Below are experts of layer 3 (counted from 0) of a mixture-of-experts language model. Rows are named router (the router's row for the expert), gate (a neuron's input weights, with its number), up (a neuron's input weights, with its number) and show model dimensions 96-191. Each number is 128 + 24 x the weight over its row's rms, rounded and kept within 0 to 255. Numbers have three digits each.
Before each expert's rows: "mostly gets" lists some tokens that are sent to it at least half of the time. This comes from a sample of Wikipedia text that the model never trained on.

# expert 1
mostly gets: " South", " Pa", " New", "qu", " Fo", " such"
router:189102152122149159123119114090120133120128096139111114112135112113091088110082101127143134163162137154129143104131149168142156103098101124112154129114113117102152173097133109132157173153116155098121130090163116179100118084129126135099117116127134110150105137137101135112131155144126114115
gate20:135162137125140138112136114157105123135081125143131112125132127117093132109156116100108122129120128126076153159159133123121114097150157109124138101094111100155120113094127123088158156126144140144120092128145107123138128100118106099143117142132096115164127115099188102146141083127162118103
up20:094139148130131143103132126155091104120099112128098097134152122099119125111147107094079127151122142166134134143145131131098153117117117115131135108104065124134128141114123123101124118138122094126105126107180094140135123105097081105149086132109089149141144114110145124122148081134164138158
gate21:120096119117129145118127149122119085140122141137128125167128091141106086162130118123160057136164127156104128114145140134091148156123142134136147108136137131147124099092143094122143143164098167150080152120105153093194101139136101135147152089152133120148129125093126113126139102139083116125
up21:106108098130142115159109076145151131085156101114180148126108119140154189116127120121109176118153097092143110123107096109172158168160135107128135142132154118124118099126159111066140131169094156092151116081127111112133126126145118140112122153131147081119135142129102184158111114119117132153
gate22:133126137174162156119132138130135120123072141120108115103111124111156110136142108147134124118111130122105086113208110120159160089169141135109156150155124166124109137107078111144121148152139137122125122100104154151168095136084165078125141132123129139097118129112187114146127120138090116151
up22:138118132135121116125119112157154100138123118155114138143133138089140120145114132170144109129157133095145142129139132167136145114141146168109107158132150152070147120103102145122147102150117150127120140110111145137184139125103152142136109107118153111145095104106177119092144114189083116152
gate23:185133121154137103127165145112142146125139167132129055097118160170090080140151084150112150136109134136095089147114166151176107157111169110115130110124130074151115108094167111165128120105138087097125130111148110126117126121147181147094111115101140123147140085133143162138184104134115129136
up23:139104123096157114176145167155122159105174095134112142103150129118107097097145122145156098151143117099143175134137114109124094134110100141152165183189153059161102102112088107134098130181147082150100125105137094088116113107132140111127097101140158107146123132130175160117152127128136091122
gate24:157144112129128152114149159155140091149126095102117113143155157099126071078134141121147104139100089112130143147135188138094117149142133143135141107143127157149119158145132131165169115106125131127145148169111113072131133133120101118147085117115098144078123169104123101133167082152125113127
up24:123139106137129140143159128138154179153142102127137155125104149158124085090133172112149127130135115119128136130102149123124140117134157104169115140140191170149148141130109127145138107111117115152135104154084102132162108128077153139113145164133140127165140140121138169156114090142151173133
gate25:182098175095119090145125130074134126148130132127081132095111126100124141140137156153154162140115138105096104117138145142160056138148136141075096110116115117162121151112151101146127104101145154129159120091127146135158133119153137106103115104132094130132102116127171135142122127150150130128
up25:168140114147146148099103131093089205159136093108163145135149122135099092087125126135134139148105146120142108155144137123107139141086135126104154108106127118150079114152146147150142188166101140113114146142137127061086131119127145127146132109162141057081147139151144166159118131138136084133
gate26:089153120155136131117116072129112130144131125136115164173151148074085139119137123102110133100100132170130111135170120164135126129115124113112147165123125110105099143165134150140120091163123118131112113105071146149120153107171084135149126137110130130128151114160130063157130151138102109120
up26:098161136123108098137115085103112139134144114118112166164139131081111107130119137114108132126110121162140125143124101167149109123110130115103086169137135101119115162182140156106111094151120116133124112108081135146109118150153102136131118125099128132149122105149162113182128158135118093093
gate27:111158096162181113090154154156140139069101120139161119128128117112120107166137125139092144076091106174076138151109088132159096117098125120133152110134102134102152112104113153146105164136124114109123123146115148116138096104115149085158114157107106131180122192119117114130118092130143131113
up27:117132124115194060093144130125107129115127118106156147114082075135111155158101125098149119105130122147116154143095134141161119096116124143121132131140155139117090112156125173170116115146101098122131134151096164098092138110126116121126107105138112133140145158145113098122155124123105126071
gate28:125114092135143142160106130116149142113138139144096141160158126141136092122121100135148129149148139133124126139173115125167124170132126138119100195107129145119123096128142129127157136140114140116170134107161099136122098138099129094114149148100154125115113194113104154131149075150152125180
up28:127096127135130169119153159137113136130148093143082147151157119120108165092126155123147111131169127110104119115157145118136107161113113189139137193117123136108137098127129121112123119111124166158144163141162148133129100132114096122078142131100109115104127090129136148153126103179108132120
gate29:112165104157127157135124185137137127133140172105081137147168149139110138138109123163112160134130113123149103159184094118137083159117154095123136157119130127135132125133156128181160135132094112100139118102111112111127127105100159109163140105123128172092132099131153144145121126122138177118
up29:116115112095126094144114132118136156097131045097156119137109084098124135115160106097122134126082145125130113128122104132151130132119127161140111090131114146140147128127116190091119090110120096120153157105167103100100135136129092153118125104055135111118110181094165160119133133131099097107
gate30:134130096144127138139128128146122128139114150105153161126113111085118112134124156143107111128134150122119151141156090088123152146168126079145166095098142123104114103084167095114105156140141116090165102132061090126102115101142131122171098149142077103127122141142120126129121156118117119096
up30:127124149126147115142122131156107174115152100135104167154135162131150179101168151160148124129135120155151141142120159134127126101105073192142156192155103127109111098135116121115081156117147120115105146103171154131127141129134109136085116138102155112147173140115134130117127077128122132136

# expert 3
mostly gets: " where", " while", " found", " Har", " Di", " because"
router:159101141157094157140124117150159105128122173130097106142121170090171142179151174128079122155122103146092144149114156116090106105145106157144098080146134159112126109168119132167096168178116131123148127125121113113133152079125106100134107127117133078121106147140125121100121089166180123121
gate20:114103170139150130124119126083127148129139156133163118126123092131147105134118082118149152113108112104127116124137105112160096134089184107163129109116118130136145113112112135088135152126117101073123095119102173124139143107146163132121153171138112128126130083129124131167142131140106133136
up20:149109153121147135100123155103131153145136128109150130134135147112168114154092138106082168089108104110131132100141104155150092122113154087145134099149110166124141107133110132140099164148133141090119117134148168146154149123161177164142137170115146174142122144090112146127100109113104128111
gate21:125132138138142128089142167157103099112109114107129161127116111115061126134126089113095125120147125154108116092168115102139102154153115173119108151072168126096124086116100080113125130152144146154102123110126133148075166121104150129075137130116111126136122132139149081143107120104103156107
up21:112132124191178115081143112133082111142108144142165111161133131101082129116111134118107155098130135144103124126176097102142115100118121120164144139102114122109129108115131078106143159123100103134110114130102140172116133084122139126131160150144135135137077162129134112130089135085077178114
gate22:118155138143135146138153095097106134139164147110101150109120115130140126136140089127164064128120129098149120220127127112108097093134106150114110122129123162113098133160196095149107110120127138119106133138075142172149119123080132116092137142125118157114135099177120122158144099149106147121
up22:075181175111127136165144152133123122126192123092164090123101113157104099147101144164136156135070114128122132096130159122135104141116156135117104122111139166149074114104156153158124131163123171139107140134158121177146143135112172089127111129165088146123102110126148111082181152153134156114
gate23:105122094113189115129156121112126119143130148183107146128100146149132122108099136111166138156090141147129110120129155102129101130126124131106142160104151114104096112135099137095156118105100085143156114156113161137137131116132136138063120105139128138099156130146122118136163147162129090138
up23:137100155119157108178157141102108142129134160164135129116066162168116119129084167104152138150131127137135125107121165139136134130141127131110113128156155126125099135164127133083166136104104126134140094184155133104147152109136125162084130129129127126111148107127136136127148138119140084119
gate24:143155137147157173091140109126108135136109117103149145148077074146075149123152117112115164130121143140130129132143129114105132139144122098113148123096148112119124136089093142129147131159119171133160134132101137110102159161152143153122095121112082123136123132129154144156126147115096133136
up24:135134109130152163128126115122131154141123134130132133133099072156105102138151139120119097157121125129126117081113088129122144140152134114116122147131144103130143125065070131150141185158124148124200158136122122103097122142156146148123150128105082130109137126108121163133132163147101112133
gate25:156145107135146129203134098144172148085106117154123165197110115141144118150115155157145100110124114114092128147120139124127118132140152140142159167133096104154089142162137131123088140130146092106146129167127132137121139165129131102102138117144156192151131089093094128137144125165140108153
up25:052116082120139090110102135094182135181111147145144128122140119155149124140151116146112131152128125108094149075126123127162147150108145126129133124147140109163188162106106127112120131111113106135109123128133132127160104098146173156164144162152133109110200151121137150101095152129105182131
gate26:136155119147132205059150156169110129092114147149090147128110158122140149130106156121167150093178158139130118136119169133122146125134103115119113130158153129173068149149146109095127158151117128142144116154141113097134124193144150119092115140105127111160108110132119100137100135086130121124
up26:158099162137121124146128125146135122130131128113135139123125115123116154137108150140113094125135060196101173106176092131130125108118099133147148115099102126085126163118127114157163097122134132090150124091113121146133095105102114179141149152144164120125116098132151170200110130191141111094
gate27:166111119109110141118164161136186084121121148091141073159110131129114086138127113155137106129142112111162111135144167100124105120118122138125147152141115108134131145154113144131163110060152122146102096071133123133119129131107120132142109142102136164107125106120119093102142106112145132133
up27:123161101110119145129099139130158087119164142101095146147138156130099094132147130115105133095111114091134163122127129154123152094157130114146125183115144119141137153164110132141151110130151080125123145140131149136109169131143165179149094136118130124175112111193115086140146102125120147154
gate28:125116113133161136109137042147120115119083133155145131135121109126129126148091116123140155153118114139119164115094130120153163172122135099134103150095138110150144152104114141132132109121139140127122118140119095144133147105132104145120082100118127087156114140150119102103176109164130167122
up28:089056090151129120124139148078128132134120136126135133131140150131147107133165165099158116125114111104139117118089075104132120109136135162133120188113130115094112105122136102162125136139121137125123120096109121163124144175154121120154075115174143145140145137123142110137131179075108155129
gate29:128172101148119139127129165135134153135116122156099106135151170105123144165169125124110130130168132139148109131156128103110127059134136111129131121166120122138125129114126130155110132144109182134125136142109160154161149133118203142117131153077097146119149095112121110125144096108113144128
up29:102166110107104138130115139151134112135113079143105110093146174130118139172125108155097109147151056123162147132163132137105152091152115105140135089174115136148150130130124178147144125161127112115126143127135171164163117127089181142121162108098108129089132101120129138127130103144131148088
gate30:144161112173191141128156075136143136137116103118103121153156097146124106168116141132154152109129107135087103153144130138151083084127119138151182133145146101137079123112137102132135110105138120113122145131134137163081172138108149159133088102107157092150128136146175150181098167138119098154
up30:166166141139143122163131104152141158150139101117093163121135123141126117160111176160127123105106089151099136136130127161129117076138111146168160096140140130130100153133146109146121096095117114138124150141147152158124130117122140160147086101106157088149132120155160154124120156128124098106

# expert 5
mostly gets: " being", " former", "iti", " began", " well", " cu"
router:134126103123110114117157111146143083124178113146130120153141110115131126132112133101152110168155161131109087089098126156138112110106116142150091157152122107125136163162107121156131158148140128130147109121170134139106120109123126125111123089115192120094124157115158097123114120139163136110
gate20:121127097110115168111156151134120080124099137134087133144145132112139144128171135164122122147147133118136145127110125138120119125077143114112129112126126120147115117125064117141141178137112115141096153117179152117070101142133151106136137087114148118137098093147134165172182099116144117124
up20:120113136139116116088129131083142128115110100131127135156137142130120119162156094107122139103099128148110154144136110115132155092167123092139105111092164152101151129102175100088115087124135146108135114086081099133152146127110122144120075110101143119108127133133159102116113072088122174126
gate21:126137156128183152130168124130122120147121163102153114133196129157091135141125101120156138110135116154104132181129147106187110122102141125137108119162181114138121108113137134142116144145133129090109108120135111131145153129151122118101138096118116118127172143108136118146090128105092172118
up21:103143129167144143139094163142146177155161113100141120122136129118098119138146145094095177122144136155109112128114117089186151079075088123140136139154136110124129114123135105096125144157129103090113123156129119173105138141120142122126114092108150098108154139088166124173119159097104165178
gate22:098149093118125123103108141123114116096128107114144143120131117133148142152116117150084138128129123106098127107108124149106108168098123108166128119075105105171142120067125097110148104130137100124123109168114112094136090055129134176136129142133121141103087155172133131121078117130118140123
up22:145090181113080080128127141162148129142140084154099066085134163152145143084146144128156155113126128088124081143132154127102150122153150147131106137125134118136180143135171150138174141077184167150126158135164124106085134137100137108092164129136116118127124136126108122115120158179107128155
gate23:096126139123085156105132138089154116114109117139083122137102119094146160134152148185131124106117118136168101097128145113115162140108145125062137139128131123154144138091150092137078207087144152116144117157121104095104131145128113133193129141101134093119133144113125136116140126157130115151
up23:127140151105128123112122127113137122102112094109080143183116088115152156150110130130154116117112080144138162130137141140118097149117139152131115129111141113107128111146151139142094142182086144104116124127120149121127163130137133095145145127108181091121154089124075122143134094100071096128
gate24:131102145182144160130129126156152128162150137148126107118158097140147139145126125135109092128112115140126101134139138129078120126133118108121146106117100147121162138078152151130135147144135149127128114145143120110110123105119169092118080143149114157107100186100123052145084141129130150135
up24:140133112110145116128119122108116111118094113139127127174101122155098094102143120124098103135118110165098082176114149111084149145174109140127160075118159156150122106145129104126161154123142119140141127152134128094123113145168147077120097142148119127124132104094133140114115105120118129122
gate25:198160159152123101195105126135141146157149139154127116141097133172110145105168174147161146124080162098117089111116130129120145109112115146167144151111163134125145124167096117139097137153114119084141108146132102151118161130133089114098155129155122116156109137110143109082080106153115138130
up25:121109134126119115138131136086107123145104124144144187097108114116132129119081095119115140151182124160100142135149118086090125163184152095151136138128107159115108143112128133121137146120224163172121111113152159096136150146173149131135115134172095142106150194103111118139098106103102144130
gate26:100089179118120139189102146135132090143101158115083191110120136183088125108147144140126153138129098128146183160116152131131149160113140133123141106090130130105100169134116124152103113145118132128092181135142092124100136128135133127153137119135098111124141120167082152139149138103117105151
up26:148153092144157117076157122132101155100148119161163072137142096077156135129123123106145120131144180121080067109128109086121082123122153117118120157147172104157153108118148113116146145117116148133129063123096159118134138123110129129118114116125155116117131138095156120114118114146157160105
gate27:139151104157095151112115115127108101125125130136162144123115136150176161151127097139141117110157110132125124136109115104138143129132116141082104089134103180135093126115153161123126146135150115124125134134147130153145124150141143127102137110134057129082104140125126109185113136120158113111
up27:096140129112141094117091151135103092123147106076108112124144120163131132109104130153152149114158130143123137122114124111116116146127106126126153124157117069129149147121126113146144131123111109154181134163082124139124184126165114155130091140127179123114178134131118169145119095117084137115
gate28:101154123175163108112136127117188155158098133102134114171125086109121145091139121093114103116097181130149139165105144118113125108128120120076104103134138132094088098152147136120133119147169128107102111111107124112144114180120131155126075137046107105136146072144131102135182143118110121160
up28:142127161134114114138135102091095110125132164129104106128104152109164118114110128134101110134152115111141118109125144154133137150126155141069111145100115103124131139141164155123090109155106094140147125114125120122124129116136114120130157137099103046143117070153148100112142159157088085175
gate29:106137151130076154096123145129148132104114103125136135110144142119123124088119108180150139109110093134071083122150153119111154098139146118131141140125114146104130040105138163118138156101133154125145120159168149152108128142130168083140133143150078177113079208116120148111088111120084158114
up29:101123156152151122144146169124063158131135169136159092148117097107138143150127119071110132116130138118150153127139131149144177133115125116123137144144133167112134118122115109137111144131193135103134110124132114130114145129148111092121107139168115094171119106089103075137095120079122165132
gate30:095148133118108119129136121109104088130092117160121160117152142160118109082139158151097100120110122134080116148144131104117155117156079155125123140136141140143111095129135160146143150145151185154100151143145146137136171113134130131092138133114126128070152118130137092104153114113157100097
up30:126125180129150107083106103142159172153123101127079122141151115109120162095142134148112152146127125118189113089137135114112139130108104136113099138103157114127144133135110146145102187094088145113132128178123100154099147104137120124116144137130138131144138135145166142124091161101146114116

# expert 0
mostly gets: " Co", "H", " 2008", " Gar", " Te", " Roman"
router:120138155156126156099109122137150117156099163097113128165102133106088148137098129139109127171141125162123151158100134139125156110090133139120135121095116135151125113137074114156138136104115110108119155135176163117131084103097173153103144100106128128122136177158154141122166148163167122166
gate11:121157130150115147144195122147160119130119140138098152140111131157127134169130149101110115129126123121100141141154126130128152066130084133109185136091175113140153080130126153146101132128156115121123144132120103096056094128135118099122103084155139109111128111096115104181127095132163186174
up11:147146147121128161137091149123127142114135128128115113105147120122131125149147147156159136147104160106152129113143128133113109145141161096084121106117098134142086198121134101092173095136092160136135094118158154137165127111120157140107137127137111141117135151144151177116123092142086079102
gate12:073136166139110125111145092150097152124131120206114138149124151143139126166158112098138125124139128125149128162141102107131121148153148175130169136140126116123096113082153117117109120138101147102154113104139097109111138164155130108146122110094113119125172104144080115116136155107130114089
up12:103160060118143117104123156131144149130107121099115106138174110159149165100112128171116136107123136122137120117110180105157155114116102101162115114143127128121120130140066141121171122067154135118102131142123153133137153088105089127122151161153125168153135144121135110115132101118074161173
gate13:099121121124173097109136133161124121135124124120147123148118137101134136117087153125136122106095150086127144132136169098090077137129141126144155132159137092132107117131152135171138105147124132134081118152144132105159162134147164142076156101177118158170154180106109117121137126104099128118
up13:111145122128104138164121104093092162159123133107136161121132136138148101181103125121133105125129132135154136110147092137145156146162123154183082159143118139163145148155130141151082145149143131120125101144080158126136180143128148137145129116143144139111120137137112096104131108108106089105
gate14:094172082113089138107183178125172121129119123088164085108177153119117115153120163167121103147120173122084116134126126150131113103141157112142147169120150114119110104134109147152182067109119133186098140122138138152133089174104121091127149143146148117121129151115112130124154125118139091135
up14:100100089158171129064171153110129114136170168127152107146171104148112097114147109171122151087138128154121120110137146156127131155113138130133146090091156130066120101158117135187137099108119129141158123132156116118118102148089136113133173146135129125158147158103093119140121142122118136086
gate15:118140076137143125153137160110145124099168117134172098143117148143137124136111130136122144138125113130117111120138085073120121109108109115122167148131067147156133111133140113128082138098151178143120147123123111074114110116120141088108150142138138089097140102082119140126094076091146182154
up15:147054137105133119097121122105090133108108113078127143096116103090135142116167092135150102123118122119090119159112171129135131128147108148141099100150159122087153160117112189108121150139090112095165082108130118135088132140138112167118115093116104134147153114133114180140131137125130122135
gate16:107134126115121154123145096076117104083116103144077167113135120109087136156100120145145150124091128153132115126156138139127140142142110114089131149122106150157124148140133129098123094074111123140158083129155132148173114105076126118143125154097136128099096119144137118129179128129152109112
up16:137131101130141130101148160084155111119123111104086138123104125150120094090163123153104133175054165092149099107096126123134151156132115184126131139122123147115166150099125119147140127108107144127172141159164115102079096111099143140141146116144089151102158119109123122132152108122126120074
gate17:138159118122175101109109108117128116115105134136100140111090095102105145088166141121107123108141122178117070145115125110146099148115128116100210186127124133174108137131157124113098160036144168143096133159122115163129123105163103099136081144103144108080126100117152111105129116137127146155
up17:121138108109165121094125081146144084130133127128157185142127134121148114143129074161139086118179096136102140156114118127081133136103122142135133088098136128136139120129144161115173142130109127151082118108131168111167129157111096103099126129126121158135096154091157129101106104113134156074
gate18:133122112138137116134124090149127148097097133140158101136126141114168140117134113115156163081140149123123186138155184159149142155119138144109156123151136096134126111097102152165144148142143135117101127098160145115146184110139105141119091112161125161152144182166097119118068134143142140125
up18:106096143116095133119103147145119096122168090086101172124178109146107123156079118130126114176115114159071127121096104083082119135159143108104112111126110135108187122130127148115120120124108094220135135152140136178128097139082119128150156146112125128095073127142104117133112170142106131118
gate19:147147112125178153125139137126158129095109125146084105143159146114172128099120095150119134102173151111097121148105157095095142155103110120113136138132097089114151125109158120106159139120117098085107149158162133082096181182158132096127092166155151151132123101124157132129118085143119133135
up19:141169137108158175141084102172164128134151100146086149173164127119175102171122110170080102123118094135173154153116130141129113131089157124086134178137072116106128127135145121148128168197172099122125141135160167124150142125149218132152154129108130164134098092125117121089152122120106128146
gate20:130099142119124136124120188074084125100128161108116093122122147119154134146126113111124127140108167125109129141117146127111136130100163127092111119122171108100127136160158087121113104135124157112162116136157117093095128147148112152119181136126111120180132123118129116126098103113126116154
up20:115130165129155119134109144090132122130137086127110128118119100122113132099181153173153106096140120114147123148109129120147122121091105150131109088112147108145115151146163128133103131141110102091144121145150129104065159105112130092102120118112115138107136143127151159151091112166083134128
gate21:154136133162082135136107131147113129168115124148181145164097096132104146116098095086097162118120160148133132117101108140129117141071148160187147103113106113122146120096165110143106120122149119110133097111086123106113156102140140142118154117116109170164072115108127143115122130135108148125
up21:126105141121123136127134144119123077124142123135115128098132157136108096142132096107154137130141091175115090092146147129131126168108096125128135107099094109179141123165121105156149135119076123137118143120136139127147128086105092136122167152131096130146076147166132115137096134146135126129

# expert 2
mostly gets: " T", " O", " Pi", "]", " Cl", " Pal"
router:108107119156118161155138144150116077117139089123109149131125122152139158125104159142127120110154126176135127156110158123083157083110131128159093107100147128170135152106098160139098108129116086116128109103097152159120149147158084118153148118151167087117126168167146106147145145112136134143
gate20:140140144134109114127138119089155142136118139150132096158128112130081093095129098132151102158119156076116146083150164151120152106129166156133121098144159114167153152160178121144106135158111122105126145116124117133115119142147085109101142081173071089127136122127127115117117116148144113102
up20:142166142170162128140163139133163130123107167127138083150133093150078070094107101148138128106088119125115157092105152149138117109122143137163136125150121132165147159161140098103127173146128128148082122129126119117169112092089139157122142156105096114122184145128118131140131100168125103147
gate21:156148148113125138085161110125166108110113158119109125135136165116114109117132126125167139082160111126146135067161116150148108113130128144080127127084110124144133137162139126154124124144117141125134133118161126116093127129110109172139082144118116108176133097155110095118148113128125169127
up21:131132192094132100115139136148176159126142130108135126123155139099116132107110119134115093135154129089169106093113123170109156126135150116104080166114085152138110111088105122171138142159134149130087151140173127131087144106124122164141115128150135091100171098174141120116147069060138147112
gate22:175142099106142097128155153133127098129093121120145093164116115159083132087150110117168135131100193095065083084118112122118126125093139128126116158091154136125127061115131150120118169108086127138118143128156139058098100138137133130124135118119147124111110119184094148139131137170144138158
up22:152158143123139138120155134137184104133130227127110085142167165144095095162134129111126103140109122120121138105150111089119088117093174122040099156136154109110140109115143142136124140113134137151131125118103121126152156141160149127122170099153116153138128132130092094132166129149188117145
gate23:163115114148113116111147115117113133140137120144138102142167169130199072121107136151145130099108146151130127114047128118126178125178175115123135130084136134098136131136109103141090138150136144119142112155127149153112102131095092093123145157126146190116134102076121117152145123123076108162
up23:103165142137121146128095087138158110101139120136128175113113105180092134109153088144101126119111097099133133132156116154128081112104090175079131139141108074140103126113150170112158132084122128145141133096152121117124133149129151152114097125094116089119114115171149127120102140160158163116
gate24:156160138148082131129154147118127182120134139157113126189082108071163088120159117126156088137120139082150121144076104096116147120135160181169117135127125086104134110152111088133120098171116120118138111124109136143099127108139114127155124081110091108156157089121105105122164097122105143062
up24:137157150126109130134151113148119086143119143130109132159134127130130099104084093107120115099170166128141131130113185146105129101115091139116138118127141123124115119159165081132134086172137136145109127134128091155131169115111119133098086100131110142105102123148087108111146102121111138114
gate25:138109136129104142113128117119140116123109119120117132108130109094130120134111137065153107134172115137129140068167126124124140116124146110103128190145150115107161116125147132135128118127131188148108119120097123170135136126150112144139064176150100160157120118137127091096128126160144155118
up25:104143092129118088131103180125135115086144093124132137114123140105161156131129120124107140125100138118133098078120090156106093168146107130132134107112117116138115117113123106125096186140097128138146157129083134089134144145108101128132170141152122109116162177124149088124129154110132125115
gate26:119172155140116116121128146136150146152137105124111151147112135169104116129115105138120109122158114097127102086089134121127112118090180134099129120105108090126159141096172121139127137147090087098103124122129141066083155127103146142120161088110129120152123160145096110114115068156110137102
up26:144160098128135142152137126154111129135093149147138138138124125113137143131122132130108121082100108120088125137125138093118123143190157107153150101112116129127145156135108144138149146138161099141122160095139211127174081145075143123137147134130083154117088172135136141121134129142176138128
gate27:167149124135099136130127115183076128203131108138133154122149170163128080151101091127139130097147099104092108159134147125157169103145124122101148120122117132104164141144128168113156167089146142139097107088095159165139153102155135111093115142130077189179101125141137100148107102102116132101
up27:136119150132149088144136144159118137140168104125111106103147107150152139169181143116120128140103114102110144096094117099139103125152107169124150166128143151119086107114131129118148101141142162193110130091116160121140128129109135122111089144106133114171109094127142100143089108120118165177
gate28:112128115104122115139121105124110102112176117140124171180181103086114133102131157133132188117147103124141120158094144175120131125080174122123134124146130124060140141162143128078128129095140133166086108139145126183118138129133099130114130155089115111144155120082136136147160129116096133098
up28:121103156100118151118087132131126084136159122132123111089119118123134060142152120135127097144156127145166153085135138177134117145103165137101182101131134168124169120121174112137139159159110161128141147145129156163092142122129119100104155088137128159162115172149172125125130114103086124092
gate29:137120115131135132110170116101101146138139131104142067131125114151138131109121148126156097125129108127119146138113118121159109161103169149166159139104169132147133146115133141110161111128122057114163138151172125075114155143106092105115134149171128136128122157126145113087177110171136105118
up29:184162072123152116146124123157139147124137078121131155134128140114097105160100117110143084112104107166082130130135101118107099132121137126128126105136127137124147125104125115118139137116197108147070171122115156165128112083118110116144138142108146145097127140120094154156091169141173127141
gate30:159109140131109083134125174109144163105106127128095120137145113137098117146130109117134152082154128072104133105123170112153082100128115137112098138120146110137129104119156085113120153114111155099140065092152177110127137072110148123096131142167114110122127140140097122158132095098091126152
up30:125100112141148170137150079108118097109153125118078117097163149167148138127117167144172166175151111118106096129106137163086147125099170092116127107156126108132110150124104140133136044112097116143159168153151119073065107122094136142096099106140135107147117176177148108134107142152172128111

# expert 4
mostly gets: " their", " this", " This", " these", " s", " rel"
router:107084183102098161123159128166081175122115089146100120160147139132111088126167098117128131136121162156121159154112153145146148100134100167119089133140144083131143156173118067136094109150113161115136152105138100111144148119157093154149129116171124151107125142151108099136163108107147123134
gate20:126126128116147140091162114154116162145136140105153123111132132120118152137129154117121163138136103133147102108158149101114113179129144092118115154098144127135086109063170139085154150113126111158127113113136086119133122126105135109094137139100159092132111127139115118145113119123115147179
up20:101139164164125160106164140150135170152131115150120131112139138157110129147129114111097119152158087130133144114123145165157119103153106077145119053165104119102132130106135134116100133162151118121131117098104100118146135123158144108169123172108149163148085122116129112150143142124128137177
gate21:114130097128171125100166130105173147091113116123165120137127126130112116142125125158163154139133121143151113184148170106150143151109165127140098126132135134198156120090146156119210147078130086141143079094099112119133111095129106110139141184170121151138188131158121137121144155156064145112
up21:147117139159151167135121174105121155119109187130165098094112128130096129113114057120092164119166154125117103138135112128159108113145101110119126114127117131149111133103148147110140146094130084115057107144153131091164076122107116144124147157121115138130116156128153182117126121136095150129
gate22:165186115114179158090140118153118150107126157151140097125127119131093126155122140168114157101107126134116134119182133162140126086106145143113129159115119157145136163133123138147148146115145143134114080110156174118158160118115120113121120166151112146120127165118088096101110127151079148083
up22:096204133126163132111123159131149128103113139131150053127083118116129151115137150119121150102101116143101173095157115152155180134085119112127125116097126155192110143102117112125143133131144105122121114142153080174137156141135112121115083159163135143120144131109122099116081137105103129088
gate23:172092100114103088117193125123093118128131138134113110148147133110121120136122134158131100123072181120136072123162155150160133140147154145140114086091106125114105100074138135097123131106117100168058133160120168127123101128154098128130070118094132131118139125103127137117158089156161106082
up23:090098115117123140136123123133114129171163135102132129111169149176117128095164142158074136139107129126146075124153142143173145113159113160115111182112121119173123090058129112131129133108096106118119128200130128126126121127109169137103159121143180163062170150155129143091113121131142132126
gate24:152161115155114150105104148079134152100147089107131128115124125092076104127150146158164127082113119164149121145132102097103142125153168101134135125124127124119089103155160133132120151125074112138145104147153110123095138141112151073091112147113124142151129148117087146119129114163124125093
up24:117090104125127122173145066122125128174119138157109146170132135134150113144102125099106135177142119109097098088119133095123100109108106173124128171094133140159141138151103095179108085166165137123127136127131164142119121145119153152162149068154150119107113122130140115136137149069128163133
gate25:122096130171171098111142087130149149112118126152074178117092082111126110118125131113102114123122150114128125110087111133136123133128122141099177134103128139101139116130082140162115100184088121146140158122127121121117113122140113084113159108142101113142079092164127180161101117127115130134
up25:162139121132169103089124131146096144144102143139159134127141137081118112076105134118126115107097148105104114138146110159154127108142126172126132196145133125096097149100107125130121121149111123108111143127118140153141087115168073139125110134100093099138138092111115134169121122153093116141
gate26:137141098136151158136114128116127088138153164116100088100118116122155104118119135189133117147177100126133151115110109079130107146140166103130124163122133121140069087110088143154154120161138108155103131102140182123129146109109140162115159107144126140106169196139145117106157200122145113134
up26:109125138143123149154158132128140105133133128090046141109098169119154181109122135142125077138162110111096114101139134143117159125133075087173061167115113165095124122137146140124128126095112153132175161161176101124088127163106138140130099132126137117104147106142131171139122148122140099121
gate27:081107127167129104133160072112103149177147113129133153136156079139122151134150112111131130068146167121146133164122163093151062114136146143126140107128154099127131105090113136138145146154108131117126141140134149142109129120090132130116162148157072116097126115133144134162122129143083147116
up27:101133131110143211141119135119176050129131107133109139116138115111210088137166150101111110135147055137118137099137136126106146131108135147116129165117113170151122103123144114124085117145110117121154132140140111127123150147163118106090131107153130180121054129114141101125151147115104150173
gate28:119106139107117174113111142157148115142107121116121124110133118092114098112173128146128074186150098113121104145131124121104132107128113132156113164103112127139112134123152133155163167098102140138080122160131139135100188115130099145153187127159088164164093140131157115078148117140158117114
up28:137113183103110084101132147126081121096121102165138157162139141115151161106156135111147172119158089129093127092148122138112118171121130142087131155135156130132123135130133148101163120127109137129126099130158090073114159155148128108121110106111093110146125109145179095115108089123119099141
gate29:167077147108122129134105127129160159152121103107150138097138103109125116132146114153122126138101123146123099121138104125152109134138135174102115081138150134156160115102111093171123113103131130155162139109180152134116101154088144154120137112136124143052139141135153123148129103126133133110
up29:130133200142104131126151086116111164111147142116131148113126137171098134128123120116182128122149136123122125134132159136152088099139108146122106133120185110091126097162139131109114076102139082130174126126164087114104136208141095138114127094136124103112126146135176125106136099149130071112
gate30:154095099150118084142139113143148113144119122119100090159125134163112132122151085094155168089116124155135101183166146119147116153132117162115126096124134108106167097106187155112135080092097147147133127110157142078111126119155132169118158142133102112120146108138115103106185133174125115090
up30:120160156107099144130142139098126140139136119147184149133135106095133159141139128122128143144135135117159179097123130145180138138141123127132107116131149111168150115150056147142138123139111090126151139150141121054129153098107152089147119120098164155153147185126138108129131145124146106098